From a checkpoint of a small mixture-of-experts model trained on Wikipedia.
Size: 12 layers, vocabulary 8192.
Training: a variant of SOAP for the experts, 884M tokens.
Below are experts of layer 7 (counted from 0) of a mixture-of-experts language model. Rows are named router (the router's row for the expert), up (a neuron's input weights, with its number) and show model dimensions 0-127. Each number is 500 + 40 x the weight over its row's rms, rounded and kept within 0 to 999. Numbers have three digits each.
After each expert's rows: a language model's description of what the expert responds to. This comes from a sample of Wikipedia text that the model never trained on.

# expert 37
router:444471476521410510503533522502489454416453562433446498571519522546525533516490443468584457441524587553493467480541513491527440518427505403448518493562552475498490463508483516540461478487527536460440482527449431444433488515555470518502457431454495511494482525414523484496464517490479493554419490522432522514553480496463462525411554447444559567585495455500429554513458558470522477532524
up0:478523461451473434542418506474543496548545542504588481483553578510484449528493495520463487454421461589551581535525520498497533534474449525436464490503539486493457466562467528451483512562533467487449536481457495487463515540489459458504516403465428556543511529524490541574507541471519483485472503534501476504542494479418565491440474456449491514534498599479461483516520514509477502482541
up1:438519492455520541529481566512481473497506512538524517510560458454521470484538541472542543556567469485520499495517434471474474518444504457458491579550445480544483524515457487492528489493522444523497446521527549516443450523499488535426491505449420505497436555505582523504521442435504523557497513553513572499485496554490554417503514429559481487496445471540538457504567506532489481561494
up2:426551498470588549508505452466503482518448523526422567399529537479530489534553542479507518532535504524504500444531528516487534456446568466546449508538408556501503476480580485535523458536496586505458477471556473502515479542538524550489562465475539449524515430483536446431504503434519461446429491494507568535511567498419453500521483508523492501470516446435489515503538493467555461481449
up3:482508479505466578477456519528468519484476523404503521506568483541494468498576433499503541468480488474471571559471453488525498511467465505461471518549517520452513487481424523498518534491424444521478492540474445412460428514534546505533573513546453500480529541475462530466482477421464535496441485499429482429530544513505412472547512537552526510491518508514445488441534502532470504407515
up4:498416459544503478521514520418472459473569492475493506490505529408493510489546520564596461476516485571532439503574485567527463530432462553474445553578461482465531546455480520477497561464500484452453478430559524482456473481525516473467493493447509475505550485519544491501485510455482456543469516435468508467553547513487466547564561541504452545590502471440446576509402492508549570517543
up5:437519459437482528499517490478513445506500535482529468491494529510564507503438503483460528533575514533488511546565504527571410436494487486487440538510491519535571504510525528486548484567482486477489466513459482573445535502613469443528445533502526465524545533482469456529532515491499452518494489492550478431451478596520445523464534563519476416481513455497559502484572508541470481477451
up6:470494514534477504467550479532563457547467495474451466501548532551531467479550498485560483535492584533532525511479467536500557487502538525540412562545476450525485524506484432508535550438506520560405515520547532479460493404486520470510571514464471432514517457480464553494514452513590411522469442419487501453545512447394465519421561466475447506494444564558502500505463579497508461453522
up7:476465515390531553457514510499497479527501484490546437538457467517469479461468470536510498478541458450556481457425518529510442489483491493465520443517534529465512487453507485506481402584475447508432485522532452513500486502457470545444555451526469576548524512538476478521576524524509500473469452484505514470603583475513464564517475517551510495510458475441513502448528525542653528581449
up8:525511555447585499534462462469541476507489501524502486491479495541521536511492571497463488426488545436489498492419500450465439539547543406499498502456562550460516516482486477469505473459574472523516498468561455461532445561490522473554589515485520473526497465499496445488486534474496468501504557507499536455518482537452506553489494487489538483503520454438507540567480576506459517525570
up9:493522548574505512560545565434464488464459457554473492490524515479473538547492496541536535593539503467503499509448509450495471551456464481497501516459446531446496518474550466507577499478444475479493501557515564420509420494479522515449490511478394481530470536468499533498419466557441525475511460466494452386483464445451461534564495447469481562424468477575513555500516507451512541503558
up10:509487478459538467464551487491515493423509492456449500506513413446476503467463477501465522527455502479451509441569461493476418464457553503434486476589526487509523505538505558524458472477536495488538493540465478460433550572400547579548465550568480495514443524429517491490455489467528481487524507459506532555488491483482491533478425521524569480486517485492452528498511496459488547529489
up11:450549524508537564473472455410471455441521535437536440478475515475575515538448533493521450547504473499481451524500487543468573436487543478458576486522541560585501512519562484552508457531544560467498534512456515457474485503493533519488501442556489542504479505462556480487531546493426497451456518493454531475481532531450495438501510487497437514540459489613468426561477530558503481509512
Forms of be and similar main verbs right after the sentence subject in biographies and descriptions, mostly was, is, were, became.

# expert 36
router:477493522524549471493497494449498533439502475567471525547557539524559463548390465497486537424502406463518535515567537541472559534544491426531465463482560477435496441456552525478501568507448528438546538535485509489538517453504494531574508467544448512460438489565553533484417441508522520536511440513478471510517527590481484558524566460490503559482488476545460609540462538447459499580519
up0:549504528554522496446460475484468512568537493537443501595503500478486575476510613496482539471463539551522464522538530499519469513507536526493443484563459505427535492515495508574499478497487540492470469540424507438512532526495529446515503491449532502524462563521533541391518578481578476542511482457466434490529452524460538535518545514516485552580556531480474502530487582429449590512528
up1:478484515532519493461504540478459496531555480491384555437561520441467516479488491563572517498494524496513465526446463544527487471507459452499524457542545477482519466491481519383445523522462467457541527457551439483488550463505534425538411460562561520391467542557494489537486516463470476472524513487507515506530531495503457549482500519501538464557413497493482498570476500487470504476473
up2:531532512460555487522417537519572569598487585521594539502449493423486583519522545535543524528425504537481528539510457496506569403456499472546582490441496489529475509473599465517449517534489486475547556549456501460494443474560490479480420512464559531541421463527510489470447499445463472530514478460494456489534517516497445457486501523533464490494509554527486561524437552504490507519525
up3:508506558494481416524548429555510520536517578530426534535544446466548437477443546526529509488442534536537482543469499508498478550496531516513550498548467497560526482516431537473539455490448450484554510556551493500543515434468513408539508520546462480498458457495501523559451556463482525548497570443529487510541456548496473467451459439437535473424458490528468432478409518517446515528500
up4:441494531481544523433426516466538518502514457555457510460507589473508520521500481464487540450491458521494532476500490547481493452526573490508495452486526529537464531549501475527493531488474461485538406578541488544486507534508520548479482420559504553528409429529521499493594535449445494552562469485511533373525446536476504523448538479440461463471441471531524494498433562483412488433467
up5:509515464451473468480443469499495444524475546496562475466478589450470446558556508475559407536514534460483551449535424450487496488486456480500577564495503532525480536443426470568522551577468511470518570521491547434552425508498501467517452488511497527434505529512519546526498498487489510537504526504446488562436522491494570462467482500462520440492492536438481492500480431601494506437518
up6:471455522476535537498556457529534532435500547451489460512467529460468502528379486502494513445548539470575421530530448532456522534483496461484473474522593478430515498439481492511550494525471547452442490468468506485571482529464476455501481572541506506455490567554500523541530453557436470506495514554501607564508501557461403527550492484495482458525472484456528531443511521493375487452489
up7:492511556480532480503482473527576564387523503498421437494489519489536456515466505491526500463481570512437558454468552547544508506577400486607562438499525549499488420459458493526562449433491558442515473535532490520479587553472544462461495475505517504593528525576486488508521513502469517492475502535514559549469492500517481491529430493484459523519459435456525516556522458458472518526525
up8:541490626509466512483563537570503512504564538465487495495467573490514440408473544524473438495478475451409507466457473466487475570484491470517501557506464497452566442505454426519532551491481507425407580452537496472478527534508546494536488488459381466504495397447541437504493477484501521548496484526588433555490426577467498562501516452499527482470510512489505539545501463529540519510517
up9:518478516507487539498561486536572467461506549574455533549499507546522554528407482530480527544468508515483486545472455470486535486461511516509507453471501565488525460528496483590541451500442496527475469513482510489474472464398546497577518518502538560464516500503536500499453460507543502591513512438524468506460517597505468519470538515503538397512494542552544460448491437482424504502507
up10:564507462473494496506491515561564473500446492512549481507502516505545497509478501592382515542437447526449506480521466565476496483481456472485477472538510468497465416518476537445473529555436545482518570529489470555467453524510438522513472510450462502577449527554487592495537535511543508550482452513475444502501418561540545404482579516502462565487506496559448518497457502481579522494517
up11:426488456495466527511547521488499551486460505468477561409481477583482505533516488527485503522418492444453493574505410516504478475546513363531489544522506467481460505582539490530515573520532524497492570520460512504527486538415502461491451393514503547450488502525545497468463518464493519442466530519459484505503446492502481461478525494483516503514486558485547563530517510496476540521511
Inner pieces of transliterated South Asian and other foreign names, e.g. sh in Tashera, Kashmir, t in Pattabhi, g in Gogol.

# expert 20
router:489547595505409450500520472486511484524521425515540552619494386462494460524505595463508571568547555488499528497468450435534432535517474525556537518431475553516556533515517518508478528480476547519465474488485562479520549411468516510473487554445502485442487424549472529402459512572489479495442509475471443534476499525481541446472508478515468533508521440423502499462497462501491516507455
up0:432512411521451453487552566608568508497547481526581478443458413567523490544532527505529503448435459516481543516445453514468421531533473544515516553433521488529516488542494478486509520553452447561478558467447454479443533548474482498460545573428463500528482506490524523469496518529503405461535397507568444486469467437550546475518424443477462464533462541510496487502468482520495515498519
up1:510484600498469536567443504547444439535514501501457531554557509480472367478453517533566510495512486472517445498461508451442490508455510629575488477509481593619451495502518546493433524526478492510413424456567576422523404573540495549502423503469474518506503511528502511446540519550462409443531486418456539492532502560459471477479483568497490506525498533513506504485499484497457517519499
up2:506543529502528488568471499501537480553452462452495491527508463518518559534487523506466500567512461537458526512485463491471466485430480497557458472484551485513546469520470465533538437489515511504428437498410517529490460461441492509414511465543499475466537439479460508515427498494442502424511463514441501447480397473506526460503440538473495448521506519539487523545500451553485511483532
up3:534537575530481464509469473524546512491558510523593441517496434503480544541438506537545557535467455518447492517506464466521464458544465501583487497536461511501471473567557538422620447518487545581414492500487471450532543457488502549493558479420492550509525451446492490493583492515496534531508472544578514579538491602536417484460559467546488476533525459511515469456506588474455509577568
up4:506447529490505492495440466437506473517457465426507479515487476510489436481500466514500450533494465534532528559498524482501436516503503502479478515493503554464523464432569492572496483545467534459508479520480474495468574434477547479420410524545501487498397484570514584545485521534511580530428583447450486391522515556437513480516492546576546450466503481473536528497408562476461526546489
up5:474498443513444474541435464498527551480475440498488516478488432513499460494443476518540476497548508462482556504444470515576460568450509565533456515459503442437528575532510532563523477450500440469525458498538514446447471506461532535492458484496567531456553478570465498443524509529507487503452548501484542477558459530568511474490512510466385526560460450482474546473496511478537528447515
up6:542500587519497476525568549487500498541429432521472407522510491519498428506549495505484542540456538544513445494492534459566492455510512514485479505525519520510557563523519497540518499533481529456440517525502492590485434424525465528572477501562435481482442497483434515491539526499392463507447501504409520479543463519492495497452541498505532524429518471489456475469563500520440520527505
up7:485481492490461576507518614492543552520548532441436451492533372557515472512536525478471401483504549493527560530475481464529512470500498496460528579470526526569518506521469477506533504531490535431485525484517427471523556472574554420509503498593481512474475474564497504473509490491445472479454491470447489483491524552530520551506421526533471520455519467483541513514558538559581422528496
up8:549497549544474438558433535525486521533504482486499525608502528484514464430556532560501470476553545519460525510523519458507463494435510494519415492480488502475486495515455463494557487483440454482508515513532474449591498497412533522507441522454568475509532457513533523426529475492476526513492608483479576477494557471467442467485561499538549567481489433468534525493383447470498498499507
up9:497491457483451524505531478486509505484558391578463500530545458554538548538524620487520554485484515530563512452476504488529414525420460457529557505527536491388528487492542508515516508457563537508423474512537562457520467480491431553458481511423472490496507471531484519457472497375471495452483441497503472536441458527431469512475516487487473572521537478522438465505479465493433578486462
up10:535495565521502424509505502550528438517525518511470553493502468484504433519431538488521507513452470522411499509462522508519519571494471510524451591437475446503519520435469430445510483504454509473482521495500485512520425441450446538447434435511550481542430456539475458512506533506523588434470522513445477524527496542566461414502477537568501387484497491435507501458433545491480545559471
up11:428539464515447496501538498497562433589434484517529502440524466526575495484527564465456554518598488481488527510495392517516521504475511528514524485501514492524517473506463456523510539504441538481447483567567532464509473583481533472514414514464437493476564492451560407531478511472472431508471511477515411503451457542495476532447584511522446509571461496511454476510555509504512486433480
Word-internal pieces like li, ri, tin in words such as equilibrium, amplifier, Bolivia, Philippine; also table pipe separators in sports results.

# expert 49
router:485516515498497471443577485419527514519470534482545416465487527498566478510514465465506506447515462512491514556494554484558545557455480498518493452485464501499454461535517448500469494485498520419493554486441527449524460485488433595544467469494501424462429453473466549515563439597511482467487482575596530483473471496463543452416582452520513484495498506495506484479414516503484452561536
up0:550437454463587443487531524488536495500471504458532481564505503561548440504529498525515472499540501495560431470422548550507512479449534539512507475540459503500531437597518475488492515496491471563457501550516510493509416511517478532490456474554508558550486461473420571461556531493499399488489500481505511487519492508451499489570521466506464497473504454433541539508421555406517464520474
up1:496517481481549465448507525468521491514481533470545518460485460478517533441464464471506511583487534537468443518517516478475460567473492500487552587552466488460474488527486500433514545452469473468449525512507496531499467516489541568519495498573526499574448572455528551492508470545499468551518438544447495565545509480486468518479532557428475508569482521484582462445477547471611552494496
up2:460479551516526492535537483483444479518468469523504491408434521436552556489570552506497496489467448443560520472519477529539496451506508546496531506538548477515532525431464446505553517518435561520470436497519512469500581498526492501411477502488463460499518465487518529436462481529497518450498509529518507490474444528492538526470522493398452445557438506517533537537518460451503506541514
up3:527506543496457513567528495478526522446472442475471515544479540483547482482454572448531500495522616476463423491465465560556524520462470422526506439537521511421508534463473460444457632527539506497505462546589405487524467430559519543457452504510448556518432471495520476468522488518512522441513495495427467534455499496492459465513498537527491562501504429573558469524514479526421564527493
up4:488484493478500467549576458523539476491518457523505466582521522499553465433499388527551477498485499470463472465505487556472528504510518481489499529453561516441485541471484452448443525511496507486468476568536512591553354458483545562529439521492487464491503463492484511507560506617500541528471509484480575545571506535475486449453518579521513504491498509565444512442520502481477476566537
up5:521518483511551507518538519426536521448566505516524495477461516499497494505499495487531410453609498450502405472470522511513501463465529522503430488491547505498576473527488447534518479523520601442447493490517519510476551559498553521456545457519486495522450497551527429473512532537516529466535476561564522541441492523479494543450463530473451502535414477455497424456439452470523461501540
up6:516506552507495587428491484519543566497476539469531450408528459488501563468501475475547451520479505422504469615453530494507485556450550508487495483501568486561489477525445495566440538519478522434461497513462497449542457445416467503527473495432527463509571564460497540477547472570485501500426461460503510456458429510503516540494586435524480467528473480474463424478446502512531448444494
up7:537447476470574445557546516429548524519523483483498493542465487471484482588524500462484536516527416479472439416496540485515508495493529461444424473576529552429436426522510487467511480533563524532455540461534428418444482476476493530409470527504552432478489489589518451484573522549529523515478503513561528476429483481528481466421505455521505517458439512461446502513498469446484460603551
up8:500396525517495495540570474538484441596491456508451500519572531495546596496543428468469530570496458539501428439515492450540571520429520530454511484443529530492479424497459454510514469479508455417454586552511482455526466558517532485469479473474534517544440492478521416478466548513518485547521472468464466543495543531486518497467536537510572494510561459446443525483500459460457554535529
up9:537535539460507422514474518518525475497484506511547513491528421461540470547563474524497533526469473434479534497414501535524475498460549438459524493508441478528469462572459431462520497444516499462480539473396528512529513529465525469474526500503476531542489485472501565594538365535433476562485488507531525471552458531469511445473537564515478500477504544542474555484493510452424513576466
up10:488521538452473445478566450515506502492542498519534515550468441509495568553513581493437561519477519442449506562549480506474511544482523499490518474453463565509470558520506511552531449487447487572460479481525497590518451484499550481538478553476471485536435490524471445486502455594538443464447535455470494545552463525550507536533425522536497430553431459533454495522499509549525493452507
up11:541455462447505506482485507488484467500488534550541448440539485502560450535490496452522437487529484472552422520465520424480510444479438510506601435485478476483550415529491444448546539538482525456448425516530518503471546496575417505543514508556536506505502503548512393511533543539492426592529533550545453460471472518456512528503511459532451515450488553538508476523533508532419510563524
Single letters or short pieces inside foreign names, often German, Nordic or Japanese, such as n in Hannover, l in Kunlun, plus month cells.

# expert 28
router:436511492421553523543540505515561494445580493531426499512510497481554471431458484444495481562504499500539428493453520492493490428526499493454501515537470530516497501548512564436428460506546448486548529430499516489455510458468526501459546490450551500592494519438524499511504577504515471491481523487514574473572449472478517507544492565563447402403497548530546470514553563540468558537531
up0:524535431540500602560523450517501498540541510522491458499568536441603547530507511558453512503513567534547557531482428452457466473511466536493531550464469402478486455534506545485475495566481513468482531515443527525599527530509493511518501549478619432513472536540543492530563510454512492440506492470527474529473430553510511425524507495490535517490557504464487501467499524538455462536471
up1:527501452504541523588453396482553475492548471543479509510498491470523503492523546475510533515452521433534497552489501499465479494573459470431482516532478495496457534528444478537466486538500422451540448458475505539479528473534526523438457570545460565522506538521541516535521552434496451572509576504609433472522464523463524505488495475597461496400486526434419503463559457505452566506405
up2:479535469450597476494483503490486554455492497478533479501465503444402586528495499547487499533463509525469514525515488511476555442523470525507527493522429561561527512499534445521496551536484511461546437477533472438501495483463483501511533531438481582546499502510437488584499498424391565485474467478401532497564460495427506494570513542519506486533499565462508488467470488486473475523414
up3:485553530518497426519399436494475547490495541472555499477446485511482510492435497543488495410607476488550404496433440490472538532482478426456525539523445493464555519489486451554514530501460461471487486493524576506470482564481460535542463559483437529526500487536447529493530534473531576519464457419472491470464509462453514449497462501534493478552535567511547515559470570468547533501486
up4:554488533472578489482461500474407511490566487513505491465464520457446493473515437504456449464526560487471527432528484500503453549536536440408488521484432494500561532454427454526518463482419496526438517464509407467389505488527516498524465473521467492461545529429529466424494497472518461462526494477537542580566481474491498506441504555534449496550448510475509492533461555492545503511554
up5:429533493552522435490520510564544461472514519512514484507441516507486512513500521467423458542507462430522486477431453413543445537491498486430517496545539558494501525539535568466551398490608517494559445511530382491578485475505587490522501427427473484520531496542543505477499512443469491488505539425556549550478482476480458440444468515469487456523465499498559502479477499453502506547449
up6:469472477467497624466559472545442535432483374413466498488476532434496492525485433545528545531498511532531499548469486539482505436470507427502464538495470526485540415508480455360454497493481516548539571444486497510482485561502473536498433500524447563551444547505496507466518482402550507455520516464510442489458483415504505519480508473462485484443500524464479512514586560401528496540486
up7:545482469458518449537497471559460555459456462528554453457478526535496618483443499513514474461514468528490449460490530488462530582474487453521486490579512458525434367466493531517605453539538518564448499513525499518510521509489478499474542528475539460527532540493501545546459477577493489529544522552579537512519556493526468486495523469488483393493448458526468450535476533445467481458538
up8:473466532471510506479556529449506423478515489454464457530558417510555478486497564444439472437473493446533603417514470598505462520501548442482478495464478556543479514568576543519486488483541443516509510448520430540496513496497470495512447510547493439500466499531572505541487492560490526549449486521495546463480501526566469600459534546547535543530513461540479465477436539405516436485547
up9:460475537508467437520535473471496431461533527420479496473493520514567468427488496571512457501568571469529559418484516447503514539531475501523504502513552620523491469553469546502471528477494542463464428490459451470481393515597548504506444467525563476523443427502545498525543536490504518494489508548449486476476556474568529561579493463518419501509532488542387490459533486492485524462523
up10:502505494546460487487497537573492463488486509556495517507513492514491512449474547564437507614495485449500501490476477551539491468508527506504464536433491443537487539539506442490446507502499517457515529504530439511555516474403535484460574544503593561527474477501516482497522488486495476493510465541442483527485516595484576477529461488526447562454501477505457482513531562512506485429435
up11:450503481428548423507483508490515468460463461554433458541509491432525419460511474428504462519553518531552498428550534513519488551484523514473501475520471573422481478447529415495534449522487433527417524485514481524486525525470514541500562552469525521504528421431487447554555469504447564492501465497444502494522506495531465521483499536536498491492473448524486533451498422541514480497552
Function words starting a clause: have/has/had before been, pronouns he/she/they, relatives which/who/that, and with.

# expert 51
router:467547565559517530433526521459515514486484485473456454473480512565485520567519439474469553477497424469452541508507504496437576521547554462561605450472495449513459489449520506499541481493484485495467427509509532505439514533500520514569457507490474444441531446505496557470547432623552511481550469487553479449516503525588442461436522437487530507481459568512495481519490486490470535499535
up0:636551555557443548458468518500562517490489488501507534509542531504579453532426508518491548440516488551472576487539427485509454508461499517475518482569478512538541484475563510517543518471485511516425524513557432444463447492456460496537424558493531522563545553493465405497495534541532502481446540484475431552453483513491524514428452515473460430464486514565473526472521448433403444555490
up1:546533544479502496461483512517571527535474436461489501469564491507547507556495513496565532524574515441480460546430451574451529456491469452506467442469522487563571522475504511504525524489491557486470458498517469470480515567456509530512495540481525496560593587461507482501526540518539507543532587462396519505507502461459452504503451556457414420454514503468416473482422536519576524510497
up2:542510554493476452435494481539488457547580456474553500505490474564453431564439457462469438562460565509477524477534518513544448495531578455514600448485468447584558518583502474525476489397453501492469483524461518482456469513429528526507533456551515498485475514553494532559509501535469424495530537488501510453462441470495518507534486441463512551563538534508582461442462527515578530449540
up3:446486493535479606532478609490472477621467475484561543489513490500427499520495530500431514589499539449461545520510450520533532535471429504466442508431509437520547557551457471461502561518500506501532490532449416508431561507485464556525457446520526497483488488508498504465552471441472474535444472541469514452481512563558522506511534459458486424516505541441413582501539507499456445524528
up4:504548543524509529508538458557582494488447477557535453547464534557550528485492477501486480465436432504437480540544451462473510556468490449476555466515545459521448489519507473458505508446505433490488475497436510508451598494434512568535478588480524580525492489453379467524467508517497463522445477533516511478604497552531434474458487440462476471483427508532445477474457516498496533473417
up5:443456454575417550548444541493446529471431449512546484459546537552542493523462526506497453486507571527516558465562452516504488484512490497459523462503538439494452461545487523463525505501489536408517471542498475492492452443462486563470588444533507496402496468599567518490503518456456480460497492483493628527497537498538475469550559542515442497455488507528519528524474513493428493491516
up6:493430467461504537515491556547453514553510455465488554446462481508445431564468454504454458547526563480528559486494449458558512482456617440524484547446539492504523534543579449456447454589525469491550553554551531513436421510472532587494503510504488544518530480461453467503495426460511543474480491444524458471480496407515423542536509439463484450550435567586532502516519525510504537483492
up7:477490457506554509456539517445574508479574522466473500465477497483527529519547529548612537538467471444611497503485493563529516441501541431435559507448504499521367485458466444464497469467412520459464523600534475433509491521575510585483571447516497443475526464513517509466530468516518510434533458526517498525403461514537550526477551505474499526441466477479482471543460507542431468495538
up8:478449505505421518446509549477532460561545457480502430453527570590569487568452476519545426480462488440491542522508447512570545512552523572517545484539543484530552463503535462473610482494509505422402507448512472552456551476500504540499522526450545496529482541583458476499493480500519473513496513547535535510465489534537489427516498543470493465553494479482535570514461459464449406504398
up9:472461439546563558577430584490558494472499494536463482494468528494507504529491516405498550525517441500521558468551546439567478481473460491509455488513543493456514568486417568532503462541469504493543561471508461488503526512550481542516449421457474477525503508510482483453509514502444441445615453512488492496445514424497447483532573557538478417439457542533433487493551557489452483592541
up10:506517479520471573511556522528509445497510520527533460426503592534546515574487547495511535522505477523513489469431517509512464522472541511536513441487534449522535455500494504483572553531538560544503413532549467476457560474481519499516467506467472535573535478529514502456565527467628459490502465538425502494563490471536501486463508486515440505522456495463439533524497522543576588501465
up11:500455530524508449537506532540617505581508546484492453493474450454472535462492464521453500475476437413493515494525517442524556420513493491523530489515549578518417420595461477478541509516552492463482475504477486484483502531497474511464451478470375461529546449539519529470431532429478492527470553425558483426450494480481580562518483458489545556509507484468533534467457505523387605410464
Nouns like war, battle, attack, campaign; also digits and spaces inside table score cells, and the k in awkward or thanks.

# expert 26
router:417492557563434550496462493433509475462496503441458478522558552561515565472555484511563476506492582516503468443499527497491505458429440431501499427514511480480519449528460531538510513480537526496477582568457443498520499556482470418511518521447475540543476451507447492491532535508450477491451490477520510547544492528399438545474487504436547501569501556577553474498438474519525428528526
up0:476492518579438426518464566404515505419532524480547506562423456505518533519478528439519433564443450514491490473569480497492492478466468554512507483554410513443492484467491507525551509422414514485505507498532425509441479452509514491498550418517499484506433532494491479505576422538457529574485529561496516448478490479470471520461498463484423484537547460517515525488461587530509522567515
up1:469483521483530432465482496514567512472480455487462487501536520493508503480537456501583539420481620563547503452502455440515434451479546492432490476476464492460572510502468531527512529539442508542475610501499480459518499534474461539527533506485456462519531535467486540468415489471473481482473549489500560521540498462463439505470580430487444497491523518526554541491449444475487457437556
up2:536504508559538549464441492460531508484485465536487541547539490528492544506538536541468554531503533536449511471492506450571481532534568518468445535516468501418523487555523477455495478575479424491466450468387565503508476416489526470486397457503521445568575574521521538510450492456451571595564486471508521462480514548498527430420533403487612473472505515503456458505493497506584531498525
up3:505517528586550487397430505500477496502499457509523523483516484514505412522518466536564491557495499480483555417442528467518456464464482499473559488491503512512492605520508522485548565530524471507501472476523487519461562569441517465479504463510512534467519529488511494490481550472575496578466513469563531547509512557424514518507472480543476497506481572558425501529482460507490480438415
up4:526492510475449486474567531503504491456533441528422532524505495458525505538518456491565536548504524538507457532460500534518496494520510442519517492493445538530446509527557464511513566493457449457461519547566512471484510546507532524437537502531470528503407406531440424494507478485529470557519499522493527480459432495468558445518493516392490496497519509568466473501445530419463547518524
up5:509441576486469498437513435461452506499502460514511499518500396471526540470511462473458504511506485504468465518510549520550551524477463465516462555477566544572478491550461458549483481440555543518429521485514485509498526520481448525495536535501446455466454518453502458490526516562483506556484512514490534581559555495546502476527446502572463561528509508463452466603509479408508555440448
up6:550495482516457554534495526474445426479518505530474540474469533576530503494434483502502512453494492509516485499430512521553560517539470432499528443482580512547464452514492499464497517449502523507422460465468485541518454480475520540512466457475508603523553500494418501492506481499526513502478407434452514457505413471480559491585526493497549467468551522514491420583374509507516535479508
up7:532525406503564479493532534500407487443545578439484476507521527554479465512497433436507497471487510506470514499500529472489511448468593476451509478531575502521476514471458474485538475526461494478427463524491545480488525494547563428495514494511486518396455491505498482449514428518510442455438515396545486473527423494444444563503479524440563537514503537517514481426558477503460537515416
up8:417431454485511487558481496476487474519492562481431531500452491476495477526571514485544500520477526514486559457438493514491497464516472497486495522547475539586555526550497440540448422447480481433507452539496484560510480530497454509483490487455489534539446488551508507436511503533509578381478561580473532521464511512481516581480492595507506529498519498456550467441459499553453551574556
up9:490503441481502534555485521450461504537537483490488495465602540470519538462527511532440484418524464520493494537515550420424472545513534392480499532503468566511509468483539499531537473478528452478452474506388489537503522550508572572532448457452516532497492538553504481576492481423506473455491436429536523534498534523499457530506518548529551510519511575522465481505437442486494543443508
up10:474560506524502457507483483493558542455489519524480509543443421521544480542528571465469532458530546513502552463432536524463528573554420451527485477540438506571505470530507485487469442502509510484480474526538492490487481529536497523533546493488502467457478541548404496511520512471498442488489494482434500494502525489509399482478496519598494392443559481526501459529444484509538543540478
up11:539501533550492464501550492500515546485578415424553412526484521520482535570504498459631505486449594547479464511523543465457476444452599554539469451520503526473524478432493475540509536510492549511561484427499455444525455504491477475561487513512521515529489527498532553523474427485535424497553531475508453499483536524522473511506515447499466515469438574506475486468459433554548493487446
Main verbs right after a subject noun phrase, mostly is, was, are, were, been, plus comes, goes, located.

# expert 4
router:501470550521459557503508503413579482501459514539488582603412505521523489451568490525507450500537491534480566425443451498489528497558421507526557531479506475527516565525544494494482560480539462527517431508442497485503452513484451543575441575552504592507482482423410495477494513523508564530475540438425501511520490474528499464447562500538490505503432476484562497496477528479532499456414
up0:457462508511511579502522494500495554498539538508520459490439506490576462491541497411456498482453433487495496496479515539501446542512477496509488513490613546562464589530528509500600569520480548434499570546414568481514535508476533504558517430421594561508491519490501497533496534533492520459467494511486537526540500504512439507477557519567509534494483459456480541579488505532521556462537
up1:543469509468491568506544526562483493446470438489457518495584472519506414496481488506512486517565468451533515464498438507566457548453446474454471538468498446500514470482513483536547535506496501500508492514420514507461444493571492485513469450551507509503436483506501522505471457506451452533540506482483541547515431377387480467584547526527514516484565532523599450538482578500452540476494
up2:499541450523504445550531550552537436563465508478465563557494458474492507503509500533494539564480548418465520484528459485534527457411468519482472476498460508548493431520490499572573446474511553508530463473496530492512443466436534419449407522464437468499442427469491482435478555539538537505515502528455451502490475442489489552523530481511438487449499564507547505492475557464464535459494
up3:484517481486571391559486455535513510497439492450484509523474523472548486500506475523500537459460463511483478604501445513489460540493515525524511544451535442478499437461546488495474546507495483541526444482515480533463574471484516574462501506524452500527464466583478455479480472490564516474503524430429556545457515415530427509452529505491476419527578579468473506500470507463526530486455
up4:407482516517484513522469457430503505549534460499497490497524500470519479443461509508529545519488483464514498505511418422453489485511524509413512450522513502493580494531470470553499499481461506442421506492554505573476546518547497575528377527523495401560437500457531527460525494497552603592508465473502525480422525544517523436485544514568500503507564530511562513516518531519573446508518
up5:554562511470469521472508527499460562530558427499510473484533516413535497472499492392473474504483471511495551518476409532478498519530457450453424449514511498605487540514380493585456422535575579488471501475487466462484454483520530481490444518536566505432473473563506522528522453486455538577516530522522544526427480543432462536547538507459484525479473524518572437442485515492501435453434
up6:467491492461523485525469506439536469516472466474547587497488506540532417501552519546523470517534468535537482484455396518481442508463441395512547521476435457527436465490441448503470467506552488403576499546483455460534450533528443525569412484524510552457456515472406545494479477409562530575452547495488412481471544454533493490483509490542485463518454533527461528536414540468496503527526
up7:493479629531513537476467565503615545471575519493478509555462496475501480534480494502435402521524487498581516527464484455485527569502505420544551596500488517566511466549512553490470527542478501465542521534405455493458484443454491500597479471441574512436461496477510451519507456468493469485537502469497568484478502541478543483608504465478483490510446506430554512501479473542517542519556
up8:496468507509533560491581603498504566556603460515474497471489445449545489519526517498454490495504421461444573486489465445541486498604424487459499571492519444566507491508550488518487484523448439499526502526477532448509507537431522535495528477526537501485426444505584507471542512481499518532486543470497482466468490509417465513410420447534563533451521523490520562543479530562448477521475
up9:472455528508467479522494465483466423460530531528497537440453484473479482404497520532511485559503411510474560449437463572392515486465498456443522519449436472561536508593459601543503463496470543551461474537529475490518519459502409484529510408519490510501541469481548505420513450505509482498465443485502547506495483431559420491506505491525483531437476437493584525443465463422488520538568
up10:527510469509472485547461443502496496574485556479569536479474561492467515513461506472562459469482488438516569458528532522485522451530531497487465504524446516477557575557447511488544522563557561488550492508536445444508498513475576430467531527498536524529486525502368489542533459505511527479549521523482497507534515522517558538463437430456468562482444429538431493501495484505520516523496
up11:540499500453482460538502540433534600463465489487513497488578493449506496532488480549514425479557507462500480505565549465435480463412458529619477493476503465542489563545453463502514513513450513449443517508550514468453448563523552548505428535555532539485555491472462542483464561489475513494520537488401467516527484482451400493444560465535497518489487475520526539501468568535554559488484
Vowel-ending inner syllables of names and foreign words such as na, ni, ana, ina, as in Larnaca, Carnatic, barnacle.